python train.py --n_layer=11 --d_model=160 --n_experts=128 --experts_per_token=8 --d_expert=32 --d_shared_expert=0 --activation="swiglu" --moe_layers=[0, 1, 2, 3, 4, 5, 6, 7, 8, 9, 10] --router_score="softmax" --normalize_top_k=true --routed_scale=2.5 --balance_loss=0.0179 --balance_bias=false --router_z_loss=0.001 --init_std_router=0.0139 --lr_router=0.000403 --n_head=5 --n_kv_head=1 --head_dim=32 --vocab_size=8192 --norm="rmsnorm" --norm_place="pre" --norm_eps=1e-05 --positions="rope" --rope_base=1140.0 --rope_fraction=1.0 --qk_norm=true --attn_scale=0.177 --tie_embeddings=false --parallel_block=false --extras=["capped logits"] --init="uniform" --init_std_qkv=0.0367 --init_std_o=0.0456 --init_std_up=0.0526 --init_std_down=0.0526 --optimizer="muon_hyperball" --lr=0.00761 --beta1=0.95 --weight_decay=0.0 --lr_head=0.00976 --grad_clip=2.0 --warmup_steps=113 --schedule="wsd" --decay_fraction=1.0 --decay_shape="sqrt" --final_lr_fraction=0.1 --batch_tokens=32768 --seq_len=256 --doc_mask=true --train_tokens=335300000 --steps=10233 --dataset="wikipedia_en"
Below are experts of layer 7 (counted from 0) of a mixture-of-experts language model. Rows are named router (the router's row for the expert), gate (a neuron's input weights, with its number), up (a neuron's input weights, with its number) and show model dimensions 0-159. Each number is 128 + 24 x the weight over its row's rms, rounded and kept within 0 to 255. Numbers have three digits each.
Before each expert's rows: "gets" lists some tokens that make up at least twice as much of what it gets as of all text. This comes from a sample of Wikipedia text that the model never trained on. Tokens count by the router's weight.

# expert 37
gets: "i", "a", "in", "o", "u", "on"
router:126149124096082094079169114170161118102104112144143155112098123168124110167135151156103164136113126130106138134147142154157100129135118113133148127122126164123133101152166123145160116152133171145138150125120125173124149081126128146082133141094113130114088127124109138126139103109148166114157101165131094157130113136120129156169148119117090088155147151136085144141143132089125106085181157145184127150167114131116113101160109123126129133086143159087119113141096100112111086104155143
gate0:090116157126079100133128110125090109110143094068131124142134161127107086121152136146133115129145110137165138115157139104122100137123108168142151123162175162125167152160136119126169113162141159136155116145179115107110173172136155121105128141097090116126123178134108120168150116109117113143147104107136144183117107090143108161153143139096119149116100161151141159118120112142126091168136157205149136134104122119134107146144095127119129115147106103137142134137080107113113129159149148
up0:176141114096111118167136114104179119089138133109150147139152133161121151100186118121123125157109133124095104108138132090144113139146135090112108099118160091128124098173141160155136116099184114125163116106147099145138086137174152139125154125090091108127125128146119121167123131098113123100148144146135172173125127091103131114162097121190163066131155177164127131132143162132109132136120073128118111128145084113149116117144129141104129125124124167128132121122140112145164117119141156
gate1:144169119128143091143160145143126115168155098139108126113153106151096119156152103122126104130063146109152113143169122132133117123129087109087147128134141147126108123145124127132163126102163148130151153099126118150087126115155157133143167128140148175133112098076081102160140135147160116133118117180114146122104101130122184110116146130095140115115135137104165084141138134176075158079150148107124113093133130143114097109114136154142124102139116131092158164152105077097131083117137145
up1:129100159119165141107144098131115108125116108149132112119158071077122130162152132130097085147136138159122113136171122181101125137147097162151151154118165140164122126146150112109140098093110084176154112115135110117167093138125140117056118128148090121127103155082108149120084145138118175118129140141110140133142172120128122158109166095151157102164142157119114145121111140160118149104116117110113102132070124137128111100149113140140114128159086109100139092123132102132102106112138097
gate2:154161138122129132109138099141125155147138130129143164136110095164117095158126111135107111122121132167195115126137148099116112170159141151112132153125102136139096140189169086096136139154121135102152129102091148129135146119174165155148143078141114144140087113131139109120156129098124135114128157133193079108121107144130104120106140100106161154155138147136145168146120127124147157109200116117136149165147122138098162092151164155121119157111082111125156124114142132112082122141118100
up2:130124123157135127137100172121134128149123111117117116174126098146105141137127117137124111120066134131101140119118088111135099135160122126171174142140126075152129109170157126102127140161077123114101172099102095110206096144134099163142107148163147128126127147155114143151100127169116109151154141093131131089092126146101071119137113066131138122109148137139130129135110175105111156097142113131083152104146138126172145135163135120133148146140173121171117122139134126149160143106121118
gate3:094117090122097145130141149112104192133084148088159140117106145094127129157118161126106109163130145121140078086130160149095128100125130109150146099124121168129106136173124143120099112155141131139149107162159105102139107140163187168103127093120153165109108148123158134135117137153135133122155128161159109138168135138131147140126169133112108081116151125086111132143145108154091091144129145136150125127158107121101118141130078126128107095093143110118163123147141155151123175166177095
up3:139122120085141104128143102112114074103164158106159111162093122149136168096121087104146150173143124171053132124176135104142106151096153117142101104150165083135128158124120139103111101134145129078121104124110137172145138163135099109126145089122122109172176115112109098142117129140105172160137145139153133106143118116118131126118125135161150127147173117119170090169124157150129120115148148138173129142114139148125142151126134134120158120135175131115105145145078128120096108126125158
gate4:138094133143127114111119134125122145105131114166120127142120133168163103102105126144137169160154160104101131128148097116129124170128075127113134109110143156118143145158121121122133167160110154125139132113097104130162160133117080100142034125097148121111156107127092118125108112120144144100147133177083097141176105117146121070120137101088122145132106131148147153128118140121101160097114106109095055135105129130174093156125126138119139136153107092132139162108126119111105148117081130
up4:128109116139123164145140115138174128107104134140135153135106162113152120104091134152122088140129107107108107125146102084148137145116130162126171151150151153076134148138098093136147159113091158085090156094108170105117154140106067172106138116136087146123108182115143113093147114149144126044148113131102109136149131121149135133112119134143128104098122158163113119117141074156130106128122114111153124139085110142087131168126173124119132157125170164135129105114126107112129125159121119
gate5:087114132127105083089116112115142136116136144153163163126119142107128154146171084129110123110099134114123094116132092137129126173156132158116111151104124200117126122124099147104114121120159142142127118145156145099094164107157144138098163146090112138149080141097092115115130159022164143148165147126107086139143130104164094147119108115100133148106134079117149122152125135127102139127133105154146163124187107121156137154139105135122119154147109126131116113148112110113117138142141122
up5:146175145157166081141138099180102161106137078085089101078131111138133120161160130129165128125117093123114110079137164191147108160102145138083097140122155128155152159156135120144120155119116139126125146164124133146136148142118110129091127119124099149131094104110121124141100120130073129126097122123155170107140128152116170144137093132116149120175129119161130128160111158117153115150098130156114129133153130151127131161134136152070156116126100165148094163111152145122169131129143127

# expert 39
gets: "1", "2", "3", "4", "9", "5"
router:159139153110096099087169109136140116105111128150155104112112124167155091159100166149099152134073121153110134141155129133112115112096109097177150102087136157119094120148148115148161102137110132133125148107119103155106136111177091145078124143076110139117110132106138124143096099089124171102171137126086122133112148117124102136125146104086108120160134168165127147149133150102098127100134144159126077136131117114126105097153108146122116104113125163104124086168098118124113109087142148
gate0:129137137130073124154136072139134088112113129135154135093110171153131123151132131101111162123130110166140094124139099103134115121136148124139145119144146120046081140089125121125142138151132114150129115158147146119134121130100164090090107116157129133119110125136154113136119132120123146132147116114127085098134115100146165094108119060123152095137148099130093097120087078128160132069161169164141091119142135150133198164152136132133115126156119148132133157121092127115164121104151114
up0:110154107116139140211119101134172108163088136119103143143116118139164126118121114120155115158161148125152151126102178092120131124127101097111164075149147130052120170113152126155164114127134149132154167136126102093080113129117125098116080155087135130146148137113110129169159116126099094142166106113136149111122141120128089090134116123121133117131095110116111092122143169076126149150119148110117126124144134142167114158136103089136140119121120116114163109111097091151127135142126102
gate1:136087166102099096118066136137157161090161119150139131176140163131133119105113131144076128156067103144094118122129101118110121110110046162138176144093172162110123110136144130142165127102134114141160099112092130131144116125177132168112126135114132171132159170135118138137131136161145159106148129148110169118141122132130144128129087118120136184133156142148132115132121120119133169101124141130109109112131099114123079111139132091134121118125144100098117180162131123142132127163131128
up1:116141171128129140139132127116143123088086172123128111128150176119167148148160139120148084164151125136111103116119158123107132132118137118134135069154140121134123130129092157093074154118141127174109074160139095096107140103147161180170116153155126128137137124113121151144130122129150104137067153174101143129148119113104113136094129174126115160125117116115097123133131141167130084153149150095123111150158090147104150121129154138148123144070136127125166098140150136131062113126132159
gate2:115155063139159132117134131151150108129153113108130112177123145142146126103141161122129161156148120136148134141134141134121097123093110165118115144112120106139090125110096150114099122127150145157141134120118098168084125161170145153156127086127132139160112113150127105146137123097101126124138139147106123168080105118115106144115145133080141091147135157161150164101121127137148142136128196122124094114118071111129116111113118192124107114138084110132110130136146138136204204111111119
up2:143170164107146165111110115162120146143107088083136174125143128134119152091158169148111107136121109154143137093107168140129119104129146130098096152129147118118129072123138159116125140137074145083111096141093163151092131143110169134105126119099128104141101098200116135156132148108161168113084087110117102133129145142095168138118116134129162144158118149151163131117136122129151162160142102156145137096144152137073114123128071139149098127145146136142118143124152151109109142147135135
gate3:123125140109128181115142155072166158120102143142168134140121109140139104126139125152149156144123113118153079139090131096087128115135116150118081145101130114154165133116112152144174092144124123126176134117138164107139125115106164098129103126135124151117136109137111128148150111110122110117182080155104114098146119106139120127135151128109143113104130100102136118181166088156106116111153117151143111158124087127126108140150180144048119103133119144065097115141087144113089118110112121
up3:109098117135114129148112172160149116130152120104110117122119163130151144139124115111106103124110131089101174140067157105155134103123143183116094164118153124141128116153146117193101173107130127099133114122157086138056142122139133142144135108151131105149103153160122108169111127169108124107108099148135108161106124083102088145106169093137135163137138117108101125094155146098155169148116136145116103164120109108105122070159120118138143100098121157114133132128153150109105140098123125
gate4:124119176175092116122107150142104146106169163124109132149126156108106090147123176135130134141137140149123107130170113077086138117109116090127107173165084076127077117141145122150131161101114093165120135103142127137109133124118124197117153111147137121126115085133149128130132109162096109114095142105159111153120138101083144110139167130161121121116133116136102096120099138152174120085120187132127136162131173096089134115120098118147155096128105121115157117132139122124111112148107121
up4:102123096126090194127118110123153141127087098135134161107106121129116182171113084155119102148129061115126118138121122144113198091143122138146093129101110129110125139153107120139195125125115117128097150156130120175114053129161141115102116133097130132110159127109121092117104140153138147116131126089162157128147085140138141087123101150159106124129118093138151126103145130167145144148142182128147131132148088089142125104111133114130144139112110108083106138112111140117102118120122141
gate5:098160123127136115085090104141089156160114121096113138164080144123159066133086113150163153118086086130130134119117094148121172069161130086148149150097145106121121128149126176136137081133173127138109150106115117098110103139104129140121154127121112157105108107141111094130158127139126169157104106096099124124127142068087123147129146140098116139092118119116140125165137125082126128145126144139098141095147127145123073103126145125135140128155153111098094138115111161133159147101140123
up5:128124134143156089112160163089138129130140091094220101136123123128136115170155154136131128127091088117088124075126116156127100120099112147121098162126146098127138133111126144101129153127133112084142082147135119088104152091136145165131150145165118131141107140107163135143115141127116138147089128124140131111169169127102136106124097143144125137176061112158127155157158141149150100080128140145115115094145146146090130138106112102146131139126138091126163084159139115137110162106124111

# expert 48
gets: " the", " a", "'s", " his", " The", " its"
router:149162150134099126113154121138144099088093147136172152097110104138124106140126154153121132165105113153089139122169157157130129135128126107145148082107148116116114108121134116153160106124097178160140149129123117148124128113171103142114158134078127149095101088093130158154116104127130173109150122147130101142109143121104106156149135121135137116172156149152105144174141156100117135107167150182154112137144077123094088110150093144111131088114105150120126106177082100119095101099122152
gate0:149138098169137148133108071136157140142107148121124151089138108110096153159138123101108113108110172129127142136112151154161166114115135161141170121151139118124130097130092099137148105100138079116174119097158144143149176159113116136108170117083122119144112086155122142150150138145115122132153128125139156101115149088110173124150096152128154221157115120139129114106152126119140139110153109153103123134071101144147121129108112150148133133103072116093145131172105138132120132122118161
up0:161145123077115119153116136158157080148123078116076132136148172112108140148162134119130157124119119091160144113136124128154140110124163130110146148181127139103119103158095178138122136107151114144155103096124121100102097115166131150102123129124121127107121090111132137077118114095156105100150120186107155118143096111117144153145144157162166125097171143121139123151117120148143068113136139127130165132160092112152122098114148143121109174144174105136111072130118138159142120109157156
gate1:112089151136174179144148107142149144132123152100180140121133109158150104122126108072139111132124147127131174112152146136125172137116134138143128159172149127110134110144110153090148094150143132095116131156120115091118150082155103138101131187139107160157116156130106127182080105125157134143149149110145138139135127132114146111139100121104117103127119145121145109166110096139114080170081134139107140122139112113132127152172104080136139139133156068135156171121156122083130115086123135
up1:068171097150099081146085108147133138145112121093137140133134125115138136129108134143115134071136159147146141136112126106041129158116148150077107120148125115105157117061112105131118126085133114097097143096097122124119135118108118116110132143118146077147116123131127111108102089155122121137117097143114144144127104157102134151143149133090157120133094106143121126156159131069137136148121132109115090133092128127127161129131146137123112155142169133182126103118190125102126142162155092
gate2:123119121165126087147102152129066091134112104116129131126105132145105102126135141144136178119101175122109134138105115084111124154127102160132135138135098108108090118131162121148082134129125122100124161154124124158142159134111155127112156148131153158100150123179101156135105118103142096136072140113128109137174152151120145112154113132134139037160140133182134133122147098082164092164129142131120141114181114108116106140129161129149134115120096154178114156140131148100143140112108146
up2:180112154132126107142120155092120113144112118087111169110107116134135112137141175154113132103101142140127152140103129086110124122137124165107112143089159134144158112170108135113089139147112078108110110114097093148154155186125159134079143121097119157089173132122080130137133128136136090112110137102114122134184117146141139127091131128105108155171073130129126142090089123096115124121144141153091103139149108123166153156136138114141116085172104128139111146126103117153137102116170088
gate3:175117132155164149159144125113136105144138130155134090145150191098077140073103123123134137130099168116152095158128115139081096123116136128076114114125139108135085133120117121149119128123152100159133144107174096126124121144122123132100156133094134111153122177100166182162153124096166136113092159142112146113148164105159111156136137118093127116112137118177124112121138125148090102138137149165172099111138126107157109096134163144165161121123152145136104133160139132124147156120085110
up3:119148092109117143140134091099094110139113121150169095142157142138107143162136164132098117121133103153116153153136124129152117125142151125115099143112139128139101147114105124137152131146126081154131106084125182145146121132119130097169096145104131129112158126095080109088143135094114129132165114116113126139113131161142110134101168137137158069072135170119144107132101182101149142120154152151134139144131135143164150134135195165169105133141127180104185160139110133141093148133145167
gate4:125090143107126111130123119112095125141124119138091121120159159137115176119156147135134098132130109107082103135137131123114102115083119113106118149111145133159130103114130118120120139129124142139157152128155098120087134082123123129151104133165118183160143146108203127125120097122125086124103137185104186129118133068138135153131128142164099159143107123140099149103158132094092143120132139104160082139112103149149146119177095137137093153112123118097183157131107179095126096098147143
up4:128130126107124140144125114099147143134110149140152107149103105135141107077113081133149142137191121117102124091072102125103149106115128106136116142117124120097115097151098122119130149171143107095091137129119171165147099120132131140134148184128128100130131098146141133108126102139146106137142103091103120112126143122105129100102122152135109132111164145143144166143205128149119109124089125142190163129148091149111124118093184136149140153084120121125138094143146142125095177082185142
gate5:116112131101108130125111109154128132112123152159155106149103116116135144148179128113172141169211117143114162140146143138109126143151159098115121123138093154115118153110114175153087113174136139112122111131142159105135122122151135102124082135139109146112135099165136121125146145152105133151130145152078123107165154111149111131099190170129123133157085149175126141140088139105125123107112131094118147179093172145135143119153111108141134141158107176139153146064109123110130141134122090
up5:111134123111093130128145125097128095122161107138066151126136144083190130108110089131162121136161106133126110132106113115144172101171168170159173153091099134161078136140148129136100136095151131121088123124140149098127098132113096137108132129124105106136127102081112109135130125145152180113156130098154159131103107113121092138115184126144137108116160083112087112125163158125154156110064094156120133125147109163133121124111128102119108105096097108129126138132135116124143141156160127

# expert 81
gets: "2", "0", "1", "3", "5", "4"
router:142158141088098097085184094148151105128081134160146130098104117145152111141097160156106148155110130162096133141149120144146090144113100130165147096089154177109091123137151100155159103129095169149142146101121107150109120108158084144114143133106110135095116124081115161141088104113146162091147139138074101142129141134119091161146129120108122118152129169153116146147131169099119128104158122146124087143130104132127099101170112168116130116119132142129116107138115102118112111119144173
gate0:134156111121140166132144130132149144103106159132136141154174138126092149138094135116125124106135079125104100099106135153156154151108081142156134117105136128124076105118168131146143134102122179125132136145151166122103120146175135136109101131131117156138086090141115113127103135149135094101130154115136162130121160109107153101176159166138121153185137138163123141083114074162122091081123149105102122115136156112113094086177128138136149133137086136137146156126127146104158152135067131
up0:106130122133135125127136101090131121094126175135111128182169126149104129106130137106165086138146149157180114088128166068146155087116141149102124147104125132125112114131136174121157099156130173113152183136111136118149115172152122097164124163114135098123136108145068118119155098152135126123144108116157098149076144140137111140124106122125088142138136112118124118113099151133128073127080145167105124147097141168151138124120117118153085174151135121139135138125099128098143099153135163
gate1:126112092126121107165149131091136133125076089151123111161126154117173130126080130107131158087104120121135082123151146111169113100108109139156098095095132124117091117109132119092184144184155088130143127175108122149112109135070126100146148131127105164100108156108129142148136151168144161100161123123149100099084181141141125094105144136137139096125119147145133102143112125114147116101092162140095109120120120121130134140180139135131143133160103128153127115139098098169144112118145093
up1:154112146092181124105087128102151139123116172114123121083124137097126074127124127165135169120154078145135146164142118147149123164152150136115106116131151103154146103135138142163116107119119084119132115161095132121156134108099142109120168121150106175145114134099100116139145187145115149157111118108129172128160113100119122178088165159127119132164089079083114153094129128103127140138117147122103120152158197131109151103112120135130127111163119139115137149130111150119136166091114117
gate2:127159111165084107156161084159140089139114131157132104084135128107159183168104140090101117166100157119123111161113148148136093165101156128144165099144095119138095170123102136132138110136132159146148133149161127144110156163098102118113083106139157129126117128096116167119114110113119122106168129094084130106124125134131134170105144143119143085105171158106100160135102117085102147155153088149137131129099111139154147156153110134105101102124125148107138113127124136153144073119122111
up2:146100123144156065156164110099137119162161128129132165083113093113163157126126122183099153114120121112164176174105148110147106149146113158163109162126142156112121088158120158138147119139102142081118114096112116134126117113110139154117189133153169111170138151129121131153155078138170086119115072095095155145147162156153083127137135128115113159136143118113113146110124137122138127129140155137149114127129082125124116117131144136173135100140155108135145121130095137134135127117176127
gate3:106124110117122120132100126133133110110105130180207152128127138116110128116102113124116141149118127099103181139139118115164150125114105114172137136143170182105094103097167123130084126119153170147138110132076139099141060107129124153140118162084158121110126115135141112130150131162168121123150116149091156135142119092100116133156112109122104096138119124133172144083123170090136140137154125100091113180106119117161111097149130143116185160156142116150124124124110097120147112119133127
up3:147140131133092120104116077132144170113164091120139119095092139122107122135118110109126179139091165164127137128098120167133122157139165120132120159134110140130116138127135111156147147151111131143140123156150117098131133140100138161089199111122097114111122143107150148175160132143162167172100113112123133105165130162145122112106125153144095106146106120135104130150074094143152113151135101127129108116092064116143084135081133157153098079152140077094114101146127099141115133120127143
gate4:137106119112083104141144108151123120152122080099122153119140147159110106126137159112127111121203122099071137104136144153152126128149106130135132129139138083102136082114131119137125155136096164109127144092161121123135131151164128137171133100119111099122135130150153132126127122155153181096140118106102095106113154109139177160104072140128136161121097098150094098156140169175112140086141172108137098132105111093115100165134114168117148116121095093125131134152112140147153108148120083
up4:133142132163126107085147112101114153104167110118111092133140154112164181124130120104080064109111124127112124144120149136154114105132104138080139154141087111119129063099121144091150119106098087118135144163086116154138096142108180100141180132119098156116094133091128164126161133122125133098139150132117142163095149137135089123179084106136125121117158115121147141139112101152114114096154133133112123130122148125131070103111105131126126158109156109124150117132158132133173127168152142
gate5:149118112157133120124124126087171156128095117141132120153134131141148112116123104136135089158105109135121125108181130143193148101070138129123139154161107174074138139159127123117105175111123086091124097130152112113122173083123152156136105114144112118136157104122131108125124169162102127116136162125124112148128185120107129137122149116129129117103136114126129118139169161106113165118109138115108072115133112155139157092129087153135081122172171108108125099160089100158098119147165134
up5:165152096121126131115131072136118134085120131115116120130088136172154087104124116136149138139143112118155177124095122061115140158135140117145153143125136134170131126141123139148122105115136142106125093089141151136154112130137096148103143136136160138155100096101173144153138154155115123173186075175142072115154117087125126140106143135141133194091110165103097146132126106132112117107129097106146136102118083127128143117136133121158122112087114103099135152119096162167121121143094123

# expert 60
gets: "0", "5", "4", "6", "2", "8"
router:151146127104107091097154117134161118125090130146147121112100107148142099138093150194093145136086127165118151127145144136109080151117100110140143108088144154107118118132157124136134113143108184151144136111117085159094140107159088142116129141115084135113123142084117135144103110115131141087147132150074089125117116167118097154151146103111130127140138156169109179154145155120113127095165114176142100161163107120103100097146102164123128115099135152121136093140103099117106120110149158
gate0:094133144133152140138115155175133121140124088102134113122150117117152152096122122134109102112081128111146076118179119114141127102104119115137129075120113117132091145153148109067143161115167102157118105101123137163144137071149132121165089105146107135120116129140073141129097145086105084085158131113094118132153125143095121160097151157134135127118167142140076113130133127160173154117154149109142100118131104133128080144096136165092126127115114126126130136116076110133113103149173131
up0:107167117094145137126121110154140101136169091113130099107090117116131163071146130110154166145151151134135119118150140145100140125174151096097119178098130129151126129132102114112147076095114120167098169094148079145158141145125131194136136112113093099112113141164165141128136090112101131149135103122136080131149119161138110124135134130120116104160098149134136124170154136123138140135180101146180128138091107095142110137073128102113116138105139149127132091109116107152130172133140147
gate1:149138128158162093100105150125159088115060174121102123123123127142135112118127109137102116172122111124108115133202106065113116153080147133142122154134136125145100153121171121124098113141178101127104126154102120146140057111129100158133109120131115166121138140120096142151105121134158097077104130144100117135139083122154155127132151109101136118163163144128087120130125113142140128100143092123105100117125142162133167176152137137134128126151102164130117148171125082150123112113133115
up1:119102108128125133145141142111125164104097132158131151132088153166155062121121140068129116146197135093134110114078135071132106151122130096122137146154116118082139152113120153104170141108149157118141101168113135080124145137109101104113126105138128129153106083099139131087111132103123134137133138085111120127130105134127106144156135157159117128131098140096149131135111130143119109115114124141153090107183146104129157172113148114082141124113103127084145095121149152099163069130127110
gate2:144101141105132110151124114115119120108066121118100102152139129095161136133087108126140091096102113094084119104134143095110113140085120108158160115128186128142132124156164113135136127158170146120162139131111168113111121120112169124097121113136166140092121099104150168132146114150165130132104142145104112154104136186108113129149106137137127160140114118122134169179146098125104106133089138151141141131113071109109158133098130145158119144129111081134108121099185095166118130163085140
up2:094149099135153120093091123157117102122146113160133139089155165120125189130107126144093129121081140112135104119125140155145137117092095147132087088127107115134123118137139098148094135172157128143141164128106105164116128091103088141178118117137105096100125095093130134139148140113139154113132116167150112071128123143104110113119148119109129128097126133103124138177112148116123090130131119152098081125095101123174070146143110116144171102130097092157110122128139135190124161115158113
gate3:125124156155157136155117139111132114127130130149140138141179127103149147094133119170129150109154104160147151142149111065116126116110124120151097159124128124129136130139162127090100126109095079156145135089129098148149161107123097160127120124138125119138100092135165121103155151114137121123078097123103074106172123140139146188177151125145108148173162064146119140148159121111104157121149145120118118143142175105111144093156142140164102122122116131172127109137096105152081154130168123
up3:162135130106128170135098104098113135104164174131085158119121117110153114089162116152138165147152112134150123079085145066093140113122088154113132183119113134144121110159135133169147158137162119182118124113135113146092087137094123131081105114133112124129153136099095149141142143105119107098122114152173106079152135142121121160143141094077136102093102113107123120171126129161108121104109146095124090130099129141112128101136151170131109129118144128158120105129123165131100123139139095
gate4:119160138148172073172113146144136146148108161119097131125120146124125137139162132158125130107088177174127148150170113136116174120138153093137118165137126142143153101138147122142141131150159084102156146157145118139158123135106140133106178131135126118112152105139107127168144129109119144175087117129135063138120122145098088072076122102158104168124119089149147143107116097074096101138143172119124137115105180129128143133153108138099143156138105121131143112169096116142130128128136135
up4:128150127117178125105137126122114130172179154153144154152142141174136087126138147168119146104079088141140157150119099133137114147123129147131110129126133160107109157100130131137117142082105149141144137094091095135148054152098120128118144123104130115086115149123144154103117140106100117112095142105126114104115160143162124118146110137099125115173136110136181128152133109183123114108116096164122104102105163103123054096134160136098139171144118139111090135124126158106101115153147098
gate5:118116153175127122118179119155141099134123175114136130158143142110157125196125112125142108148116149174103109138112156163103115117168131141133136111109142135070106101110134124118107104122112096150139126081203088152124138098139117139168135131115156169114136104102133189162133133148181139114132140127130104170144137110133151119173125106126140130075163145133126105132162124169129147126120175144124151123137138090123129138113084121140108130081130148098099149118088124152133114152127129
up5:109118114079134073093111106148157156159090118155124154133116115129156096126130098156123134165120156131143177109160110144151149150170120106130157105116147100114109126102123123145144091111159146157139109121099129125136093115115113127129137124120124070121106104178121083125133111149135152124157094117137090091120104113132103130084132158090110144119115164163151146125129118144108099167144092119137144110129139107109117170103138161086118110127086078152054118110151121125157095140110144

# expert 53
gets: "a", "as", "o", "e", "ia", "us"
router:127176153103087110063169112145142097103115145151179128099096095167137110140134164136120154128091099150113129130132153144151082137093113130147135121119135139114095119146127121158136114150118161130135148124138102166124105131139112137085152175104112137091090117105143134127089116112133152108144088163113135151134124135100119152160144090103099102147129160149113126153131177095113125111145175128149106178136121107110091111179127171102114131106139132121121112156102108112099092115149168
gate0:143179126118123123138107129120113073128119190134163123065084117168160151090147084122144130143111130094100099152118100123140120102140087167102131117120083113101137122134112106099079143153138113117113124148141103148093156138144118142110146153145116153105151115159132098173128145134151087172127115134134100157129176115135092125135127102157131120157141102107102112174122127158150145144118134147124128197114138146119090098128106121137128096159141159103131100167120127116097100157139125
up0:099091144159136144153102128146126132138110113108113084154163104140095156124114113164127107103071101119146185118159151109121109123146140123121120134122127126188136096129133116144141165126086149113117120124122154115143111153113116142166143114130156144097070109085140093123132108135114132101099090082168130114140115109095129147180136085150066167136104133144155106147117098194139117131154144097134149155114160114141111112120145134141146123134124119136131164125071107149147154103095133
gate1:153171159098129156121120128134109094154126103164124071129156174128140126101137117080153103134137123150159133139147097119111095113083156134127137167137165120114135115146147146138183154171127151182161126165146149118147108162083140130131094143154144131101107173105110146104133093099134150101170110166141134136161110107135173178135131132089130111118135117105109133145117152163101122106165106156106127129105144116112142131160162125128113108110159113163124106140115144067097122135143139
up1:076149109105128117133098152120134170144122151153128089142134130136148137132133125112113113162160141123120129070169110130149148120107145123147137143160137137077114169143143139174151129139109111131201099115132138156088136107151140138115132116145128126141118148170168099139106127113163149138159098128106131086114117145121149171123139159142160185145126117140120114114172120111128141129123107100123093098135094106092079111148116096163154140132088128162128059164119125104136082147090129
gate2:157136139156107166088157095127116151109158115081157084129077074138135124142100139155133135149111081172153160093140133165142138148121129160126130142081100112087144136128138130108118124157141136130157147155166107123115125142113143124141117166093124079094147137134146142124153135173115097137156142137121130109103111133104123101142153111071156134118138102087084108135123135088162112112098146145133107143126137142100098160150133159142132160167138125110144143178117101119176165134095143
up2:107109139103107127125093144167112141139124127124120141162124105158158069111142148125123130086122088100113146107172150140143123095159106163148122176098133120141141152102101104095137103136125145159122152130158156168200153127124108159165107116118088121124140159137133128102134139099154130145099126125134149186134114120133073146093120142120140118116134124099134152071134142142150130151117146183142083101130103124122124171130092117155133077139122132133138118095155141107115130075135083
gate3:130127098099108152108149114148109146095107158120125123143107099136103144116112140153145146117118100108122110156109131178173161119152103151080113142119112114124092131135129079114098128171077139154128162108125129110100100103125074160129173159129119137104114129147160089121145072106161121147158109157109127212148118153138093143147117129158114158119159107095132138112112114152106122111106153083123129119114130119115092128135079146135133154118152106160138081138143125146080110123154115
up3:113143118110140050107089099124140099133149130141110129095177116125117141105140143138123116155110093143160143124164147126118128099119149108128119138088185143173165156135137110126115076136146133134152110140091129107100108113119114123141113129126089208155095120138142133132135150121129128159103123150147105088121141137136079104126117103142140137123133103146171185089126114145158122135091095126143083109119139123103175119134119102149104122113125156124127152102129113187137179120095098
gate4:107165108105110151133131101137127127076113136123148133079171131138143111112139125103157143154100129142134117109119083130146122100141114130064105134135147143124114139125120159188149117145091145094117125170165106154139127148089134176146158084142158147094120123200135111100130099128121137106121130136138114102123130163136131190132078114160149091150142116105093121144110116131119122154100125137138139171111102112138150119185141118115147147103109099094123134142109173138103090158092134
up4:127135108106144135135106141117106082180135148145147125137094108183140063123161128106074107128156153109116144099093137147119128141107141127135096121140146129132142108097142141144142128124058129092130122134126139105136092116109150115112176145158118158131167118137160112116140095119112128145143103151136175106101127141094111161091095196142144140168132113107092136126111112069099114081181104096156132143138114138135114116109146123109155130120164084134126146142148160098131135108137113
gate5:115131167126173116088121136120128132155169113120115106091121089110109151114065197128131130163138143121157123119131146128106109132114137121128109060116093135140089121122103129147119151141126114084159181157124113146143122121125120154119127156097180138079130161113131159105141124074129153114110099141163145148136115164166135098120167155107148088119153147146136152158124149123133114113116111129125122130074101140120127125181113169139167109139107116114126131117154148170119173141103141
up5:088143126100107130186151096122106122139099107139137121091102138127155137125147131148164123109153141177180099197108136147147145099127136155122098114148133116141111128121135147132125110149178132096113094120087147113121154123118125120126150152113112132130115087147114113108117144110085114138119155099145112133115102129098150126115179132114154163111108131132134123067096089095111106114122150139154109103193108137118170117101109097170142080126152110096145071123135121119106101123080141